Below are experts of layer 11 (counted from 0) of a mixture-of-experts language model. Rows are named router (the router's row for the expert), up (a neuron's input weights, with its number), down (a neuron's output weights, with its number) and show model dimensions 0-159. Each number is 128 + 32 x the weight over its row's rms, rounded and kept within 0 to 255. Numbers have three digits each.
Before each expert's rows: a language model's description of what the expert responds to; "raises" lists some tokens whose logits its average output raises strongly, later layers aside. This comes from a sample of Wikipedia text that the model never trained on.

# expert 13
It responds to: Word-start stems like nut-, oper-, regul-, impro-, and passive auxiliaries after is/are/to, e.g. "N|ut|rition", "been", "be", "highly".
raises: "and ", "a ", "in", "| "
router:126140160113039098140145109186124085078044146172164159195122119207127102091121127129064116119115170109103091109128143063185124102137143066128200127127108116106110108119208150126113121171127072163163172139132125117134122167099180079098144127151132095191145152116067148127113105072140125116147074157174175180121125093110163110178178134127115065136108174150174181076129097123158122142133143128160128150135154087116104131113121143133110113117116140093152151166101165153122145093138154
up0:101123065119147137136130088142111115108142105098062114170084137106146108089152163068085114157139131091095160166161094094120122143134104107119154154101147100148231155171144134201133074107138086152131171078147048111123160123061142123110078104146132152209131154132103100146138180084120181185104155100146123160157107101175123111144146136136119104179131081115147076086136117194140126086139170139057155164131163100131120156141137160109181133103160166109168162082108150159101091096132111
down0:163150156103096139117210192178094121103147076162141101165117029109121108131147148115087131141118087133122155194122074116155114124140187083147075139130142112095180155104157087125057120139132128139133148084085132111128125097113079138088191156155149106151156071114119128106105052101141181160118130145093153159118127110137147130163107122142114127208134121166099120114137186195143159086118119137105183119115124146152089162117103096140140154111175101111142192109138138141211113118052121
up1:094139103076104144132112079183119102134107080132141141153092080207142131228098103113095112134085183104108107061104109083135130124198132199128113136133122125122117138106133092145117125171129112130174111102130106106086125094080104133139090102097110116158184109172118133085164144114152149098079154138096168173157127099145148140139108165159114093144112158138108155079157135135123137121127147116193134150217133185094104138188095088198078170125100159069132183155096174119152104095172137
down1:102157146133102077133143158165145127120163117080130108220140143129128116144139114177146093199105141152111162145121175053144102136170111141156158136119125067141137116154140099058098108109064161189037089135141070143099152165054098140144133114142104134157144158166088101122128145098160201127097106145165125140038201144123101158111124085159191098151106136161148150104131163138110162095161081093160121139115124151055155141138133105136135124098147067080106155133108096128134105135138115
up2:132107124153071141120142092137073066162143103084145105139125189078099041139115170110157149114102118153144134156110164158124134077078164101088136204096140128139056120148169108147127044130133144105148084117072094141149106109082138109112145150198080136101182144126134133125114187144138110059165135177128103126098161158135176144150100158165126110143101142127166116097062098138161051167128100161139141138127125176166094114170119161123118119114163142154079122144123162146205146161085153
down2:172153180147100118146151105128131098133112153145147192226143153065192090118171140097073183128112123157138129151118103141097143088112041118069105119157172174099144124154099107150123172120117120131138119162113143178110146119106136110129094105115083166183134060096143194155149119124167032111200059116073115095117177130162126156147140134114100123107110091099151048094119124124114137105119143131152189125178154127153122117103140071137131106154179129111111146099090158160132128106134093
up3:034197110120132053090132170128126133124138115136096174195093137134145156123071125123146137119108180144105090139145138101150138078139105116127171082169111126133140076133150147170121141152164133132161118105151134108123088111163131107123150174114161089126084100149182140080059146122072140100126117102155140176129077150108163110098173178151130171117180126122117194082202110077073094107121104156133133133180092109138097099143143143099118141016157140100166128110127122139121120201148172
down3:078106112087096096080100132150167126108128122066091179149126088102141101137082140127143081157198134156163101175114139092135102123126129153076174114151134109110127171119159196125114140106159155083125185116131145174166081112218070117129137116180156150142058075125143105120097090126151140096092157095128122162087071123126080155174113165185151155114116143148190170147129076156166030123152112127137093114167133144114094184114143141119141181106123077132073136110106141142144156117128081
up4:158135120149093132103136095170069164066059123062158118098147089202119142126133162151139140112134102142119081107109121087106107086101087164132158199121086149134182069091144154151091165158146142133106155090117113119178150128090070089111160120137103142178138122133135145091165132126143080081139105155162124149115104227156127101074139114096112105075162148109102164098160095139194121154188136133152133095131103150151092136130090168155093142144141135137110159179057154187144165083122188
down4:199129135141153165145132176131164168074132107096186118069186159090091122142125070148108147134111077104083123051180142121102157134148096160086101168116115151144145136126099115122117119154165159144164125134141096202144132181169149137128177143151152167158100105161184135147095176140128095111089115107134130094110105131156097102099149121113074127128137161109033134151127055089101204105127102099086093070100140169065206163120145107114106096102180119108129104132128150085141125162101128
up5:097117123133064143135157212147095100140146175119130131128136089129057108121131139092149139178108160157104153152173119162114154108062092124099152096095162097113107090108160108137121155067125118090118121129091173148110072125141127078147124140144144132177153077121077114103181181061114111069143120158173130131172193117102132103127197151119130173112102169131127084144133090109167088124117158153142084154198172108164090138137046170134132139172137085197071166133165155124086097143137128
down5:082113095140150106107168094180089136157175141156097139081187092172126159143115144068125115132184104132115154153064130172177123107065153113127106135100136172112132088132119119050087160134181094095135123136115145151094090139128129049099140184085200136134113140081175107151102153158114156143176098193100133101170121139119138103168152151108068115170133117085145138158058137117164119140091147146088162164121134152145188094114166144136140152154091094144132097080201178118088139086143112
up6:067192127087147125089116125124166112112048168178114117136110071168173131153166133126144175110113175132133031190111112118150147112156104128133142123119156123079178110136132114162101177172128107136110129111155114105147140183143198124137053117099082180157108113156151147116067098106102190092163130093107137096130072067143113168136147146150080119127111118125147169165136063170097091072120162181167131122095118109097145084165122117084123109072139129175110175176140151109138143153134118
down6:055177125203121111112131120155143150166115125081126166102130126085090119113145175166095114171210185131129141175080115131066158100165127107127118114147091084078085105155131091111175136097131095162122136162096157126188153141135101205087133151119101086090175144145101105176083141135156133167166123132110125150133099142107148113191183123140197196077096146068062153083210089140104173127147107119147149108136073135111116074182142125117124123121129135143111153114111136118114120112109124
up7:126159138161081102128090084123118100134146135155127130166145141155156098156137133113170151134129139127128074109096149105164127108148129152134169086118118183169089131104152138108150080180198060147096097051174129165165082158156150112060109126104169145112097116114145117090099090138134121101174086065085047119113132102088155161130131183117166077129095123166172169126138099057108066135182161171176127082121118154129075116141128110157164109108128135121148147222090126141120138185149177
down7:114116139203115150093096113166143149161153152080154080063137153082170084179114151123162158121157182103162119131115180115132186174135138138176147110129143141132107116127108116201121125111076154150081122123179103035100184118150127164096128158095103128102174125156132136176123100121146117121124131111126130079150066151147117133054128136071159144104098162173149186114124107146074089167125121187135141143147079132135187039129105109179132130083139163144102115139137094091154120092064100
up8:132134095139067121116114124123096203162121156140146175110088117128122124149089108132143143105133080130144154168140115112134113093162130168107155092125079078126056147176189153141123154186124079148151204138100099192106131129112123122114110111119137134130123191159123162148152075146115117159130103100103143092170116139030155062147151137173116131153126149153088098122127137134176073133051123101127078115100090115175178169189114136132064138149092073122120146149115197126127112217123084
down8:076122171072180134134166126056156064132117130093104160108115186147178071118112165140146131116094118104128199123148104195129130100115168158108088145113104118108137112119140152082107098135124093126156156163154159132178147136143126146159142160095148116117120151058096131120122136073127100129082062151162138057103109096135146213118126090099183129103138081178135104106084160139130177184132137136103167078179124154145175127139178169115046146149146111106104129121118070158194120082124108
up9:072121156172165113122112135148122135092211136140117175144107105102173122093120143126097091158130125095132143152128105129127114073150110133159135175224090118152164148051177160090135156132097117153140103110127109153160120152118144154120130172102138128171100098078144131125137145145081141138100080079149147130089091147133157078152122109133142107238142078133106071189133126078155108058115076159140172162114106165176175105083152145112098084126142197084157125078086103137095138177120098
down9:170162089175136115122106125112116142072133173114148130144163121155091119097126096206133119127162129165117108140135130116103170131131069128117171096138145107133142123063147125158138100166172147153136119124174101121138137080115144084117051087118163110076149125113118156081130146057104137107110154139099146162179132117198108098134186109166119119154125148094080147115133136079124145124051067132166134135163147101117180049174112183142158135232201143176137097126071078154100114086128139
up10:146174161125122159212140087081099116105055088154168118166170050143083146141119119076048140146042139069130152130117175088109121095203175111144145131089148114126184162122160111142149089082138045134131118121119088163102163175088132104140145137139152130126163106099157170090166090115123115076153115125170107143174174158126123087136135112154112094147108122148083094129149144079124101093178114149144120110098134167116124177194115098157150132121136133109100115141150199123165099125156142
down10:101127253106105151101191188109117129150079207096145112162161146096093143132135141171166110154118123129111073138187144145118127121083130109214113121125160092123115124128143185119105131068133100158083135125124089081047108102124110107105128093108143108114165098118164187110166141139090106084132143155123175155182155082186136094107074131145095130106100099128149127166159105116154105086153065116124100151082158119128124153155155130136144111114072113096148125114132205107123150198125152
up11:143111113141091083148106102115137119087083142100107151174119021148159062111139112207106142129096138110113120059124136123142166127149121136123123090131055138137088138157175121165119111162110103151134078111125119159146179067095135130164138147112139127171067131104107127093085124149146125172076197154182154119082117100118140132150155164142178135208091145098072138117114187085128097080131162139124148128150112085163172159172141107169108142162113150070147128151123139148175120122073215
down11:098117151151075087109079139146143118123153076107122095123142166175183145098094126119098106100121088180181084059092171112115099150103158110144096155102159193137127105183106150162140066137153104127143120119118064111118130126195085141192150154184162088115080133073168153116161126066119122163180134089130214135106122120099198111122089145162153151159179122138100175103129156118120105158163131125112140099091103113097089108209114096099101127148128167133106162138131125118123069132177175
up12:091183063160087092144136048111143183146128109137155170106134107125127109090195134107142142144129103122147138102115110102135075195162123060075126133194115136150091123132127126184079115163152099120104135149070188127146111093117133124082101119099066087196122147094117137138146116147165093124109063045199104144122098121103147102118167140133150085119132172141137147154114188122122190158132129109161056080125147101136167109145163190148119130108131130142140156150107155155084161116152199
down12:126156124129112174142168138009168136137133125096178105162152144083098138106152145164137216097127135079103147080071103127107048164158120144094163113141078158153106135149185137146111139122093160115090097133097172170084152119108153156122136120174119104113098121147102185116087130140124060169191048078101100136160159138142136135064149130174123152116144147116135124130098124123163090083136108160147082174119180151136081116173139167144160076132136139089049082125138129152126122117126141
up13:182142130106158129167132093125035111088088100144068164137102128162130167169081166149142187122139134096118086114108136130118140114133147108128148130106113137071160130118145144084112159145189104105170185106097166145120135087168150158136111143096124129084122151099156159121100119118111135148191114164172156076161131112117116155102229158117153152119100175137102064079135098135184076062131084148127206101140151177127119145095126140142125138072072052128105140131148138116120121176152047
down13:183110105032162145137118168142148120088137125116115120139072133113116114057119093133074119089159122107133072165142154157155123134092156129135142144054171109083131115131092118087166086122165183116120154132163143150089093118087150097118121101180174157054188171080148150196138104155145080152199147183140109111134062149161157173179076105133159132113084118124111140161174120149125122111121068133126130158107190082152080165180136144174106103156122106120126128127070136131100134139159137
up14:151062140126105098170076127179137067190138098138181140159102133161115123144121127146087087206149108155105120094152126072106152107136083077068177091114071142112165105117130128126146174084121092104090151108117167126143131181151130101107164143144135127141176124104156111118148096132103146132146117140156098106126177110165138179078124109119132084170133149106135118114171227087191161177097160111062147194116100110072097089130128166127087141100059191127148172132143166122125104101112151
down14:140098073127091135117133130160172124123079151170100111147086124174169087106087133100155177148151079134098169178210221097147105097134116139148098101160110058114087132131132109076136198131124072127138128117145106144154121124118083110075085171151053140117151118100119118116139112094086101161085134109074139155105165135126091085176118132169143184120161141129146168186167099148156103097124151163106069106160094129155123181126120154079154097111104123103155140171128134068203154125127170
up15:121157071140100177149110084130129047098077132122142152087116181208146099151141138131075159113079177140134135097127090148114208107116116114111196153090137125095056079112183087172108119122129095178138125102130164163072106129162116138123141154078116128124130109149107153117147125136158145107180116152109109142150121165065123113162153141125141160144177094139180146139088144143174075131128141147106139123141082121146056148125112104134120095119082173148134057180077090142203109132204133
down15:165138153162132082177099086150072156117162082118153113103148164110082119114147105091095108128120144120175146125164127170123111123127177137125104123125059179155113124140132128234106165145140055130159130128096141087115127180158182118121132082138130190170111080147099130211108078197124085096140142188164146137079148145168085164115098108149134143102168045146081137151114182133168152134094104128087105144101102145121141122128109105173111170090066119090092118101135103105117120194143132
up16:133148155171114083127059135146169094177062095130138139140127108121122109094117103088210074139124101091116139188147100105095124196132135134121169126115100119089171116162128160129123137122180128134119160144096102150171057182160098139142092170116110122131101132095183101133131157076125089094144148180138137177117146161125115115098108154157117095076222107092150169145106104084157150082062118111160168100136107035122148091165112186099120162127109152125152103161148196121136076139160136
down16:101129077103136117087146170104119143168103136119176156057124186128120115086107107125185138206146124123159106168121175151093118119131129146080146156138171099159141132136119056176107119117108142164125167166075100171157060193091143102134099093136129146125120116089146168082117124116125073141156113144141094166141122150114147108109078072114166104067156140139211200122145147048117110089077108137090120111132167114145144118105136101127180139120155143070117029133150124115154148155169165
up17:082131121116104097136137137152139133104077129208076150112089154163133143146153108170128121201108129110090149144108139172108146072202192170164132130078119111091066123110169200053142150098135142100118117096143136157106128109140132129093157121113111152093142096070108164108206145087121130130190114103133151115164147116100187104092099131099096095165103161086162099165138114125185108165134141088154234103150172171147140125100090068151114109132114061132137129139137103105138082155138114
down17:102154170027071146117117113200151119158088150146138181090085129076080120150117165145126133141123131137133154102139117106104135126080087132160115118203144148177132121090145142029066213112123125167082099148141180153107149096128110139094096089163115112152137087104147175103148076153150150174117167114097106166093127100148190112136134169113094129084131130144126062140137149146150125220119078128166135116115111119153120121095111152102181141161137139129149087163102110154074175102137144
up18:095166057096146155116092175145099148163122108113126162147078083175151072070107112087075135109145135121118121154148091067130162115099175096083223124088120152145136098136132147133156145133123159150173109098131158161134107091146147153159142113145054174102158144129105176086150098149099128128087102068187169191082107157083144153172159189166158088125090125146134158111141130130122141150146120130083148131079144129096122111120162156109162101131112142120172238111060119117117085094135120
down18:098092062117137128156117160134200169143135203105106104138114161159192146107156180132089103186134148130096109104161147174086133097126064153141181148107159144076124157104141070116149084072177126177189143125076148050129137116132104120110115095098145139126061129129089126149141133111143127111097134150106124218191157134146135191109170128128189137159092078143181136130132107147139152126132145139154158145116169102099093129130103087084137124099111147098149061055106142114101107092087128
up19:183125106139107140152102082122116113110146085169162133149110112135112131113113147133152090122080157135134211081127109109142171181166121080139169112105109040167089125098160173117101150178119109120080111180183180144162163129115202115141113181137077157111083131132116119148124139136092138075153168167124164099107127144144093132082129069172082110135136130141142128139152104157119156094181112182094149097149169138095122126101036136147125126027161118122137107116058189145175104117107104
down19:148111092187128153123118126166104076115081114175162111161117154169084095143178082161153129128114178131049157095141176140097148116109120107185127114121161132078131109066110083142089121118082098140137122115127135180166113175071140104103190100126168094129152130094087088180126145125102187151133100173122092123184121098126111109138088098142102094219104171133149095155098161178134132099116137113127143131091141197102024139099143094188112146118148150170126141099131158130106122125176186
up20:164149097101133123147065151163096151164115108169192160169094113182149122161130135168115078165101132125050136099149066101136124127136157125085125129125110091144067110090122107141083180159137146199110116161110164065103157163102157121133157163139110074171162107141113156075143091099103102094125176076107169152134091101093113098152119104150173098128151175163116072131126109147151121181134120133132128175116065118141117115117140243110089070103129115179143140178134119097100101187135151
down20:103146111107163105140185137090147139066146150146083127126084145111093115198169150133176113201086117191160128110151027101101179087143137097080124113126148143168115085151153159163101111107118160123120105081169119189176160074102135099140109137074139093117179160171106173128190112104092109130138172121087173127141086154151111150136156095092164113129135073098119135105120128126069155135154084106093150203090149151134152164079166099118150141130065116146106102143131128177144182111105104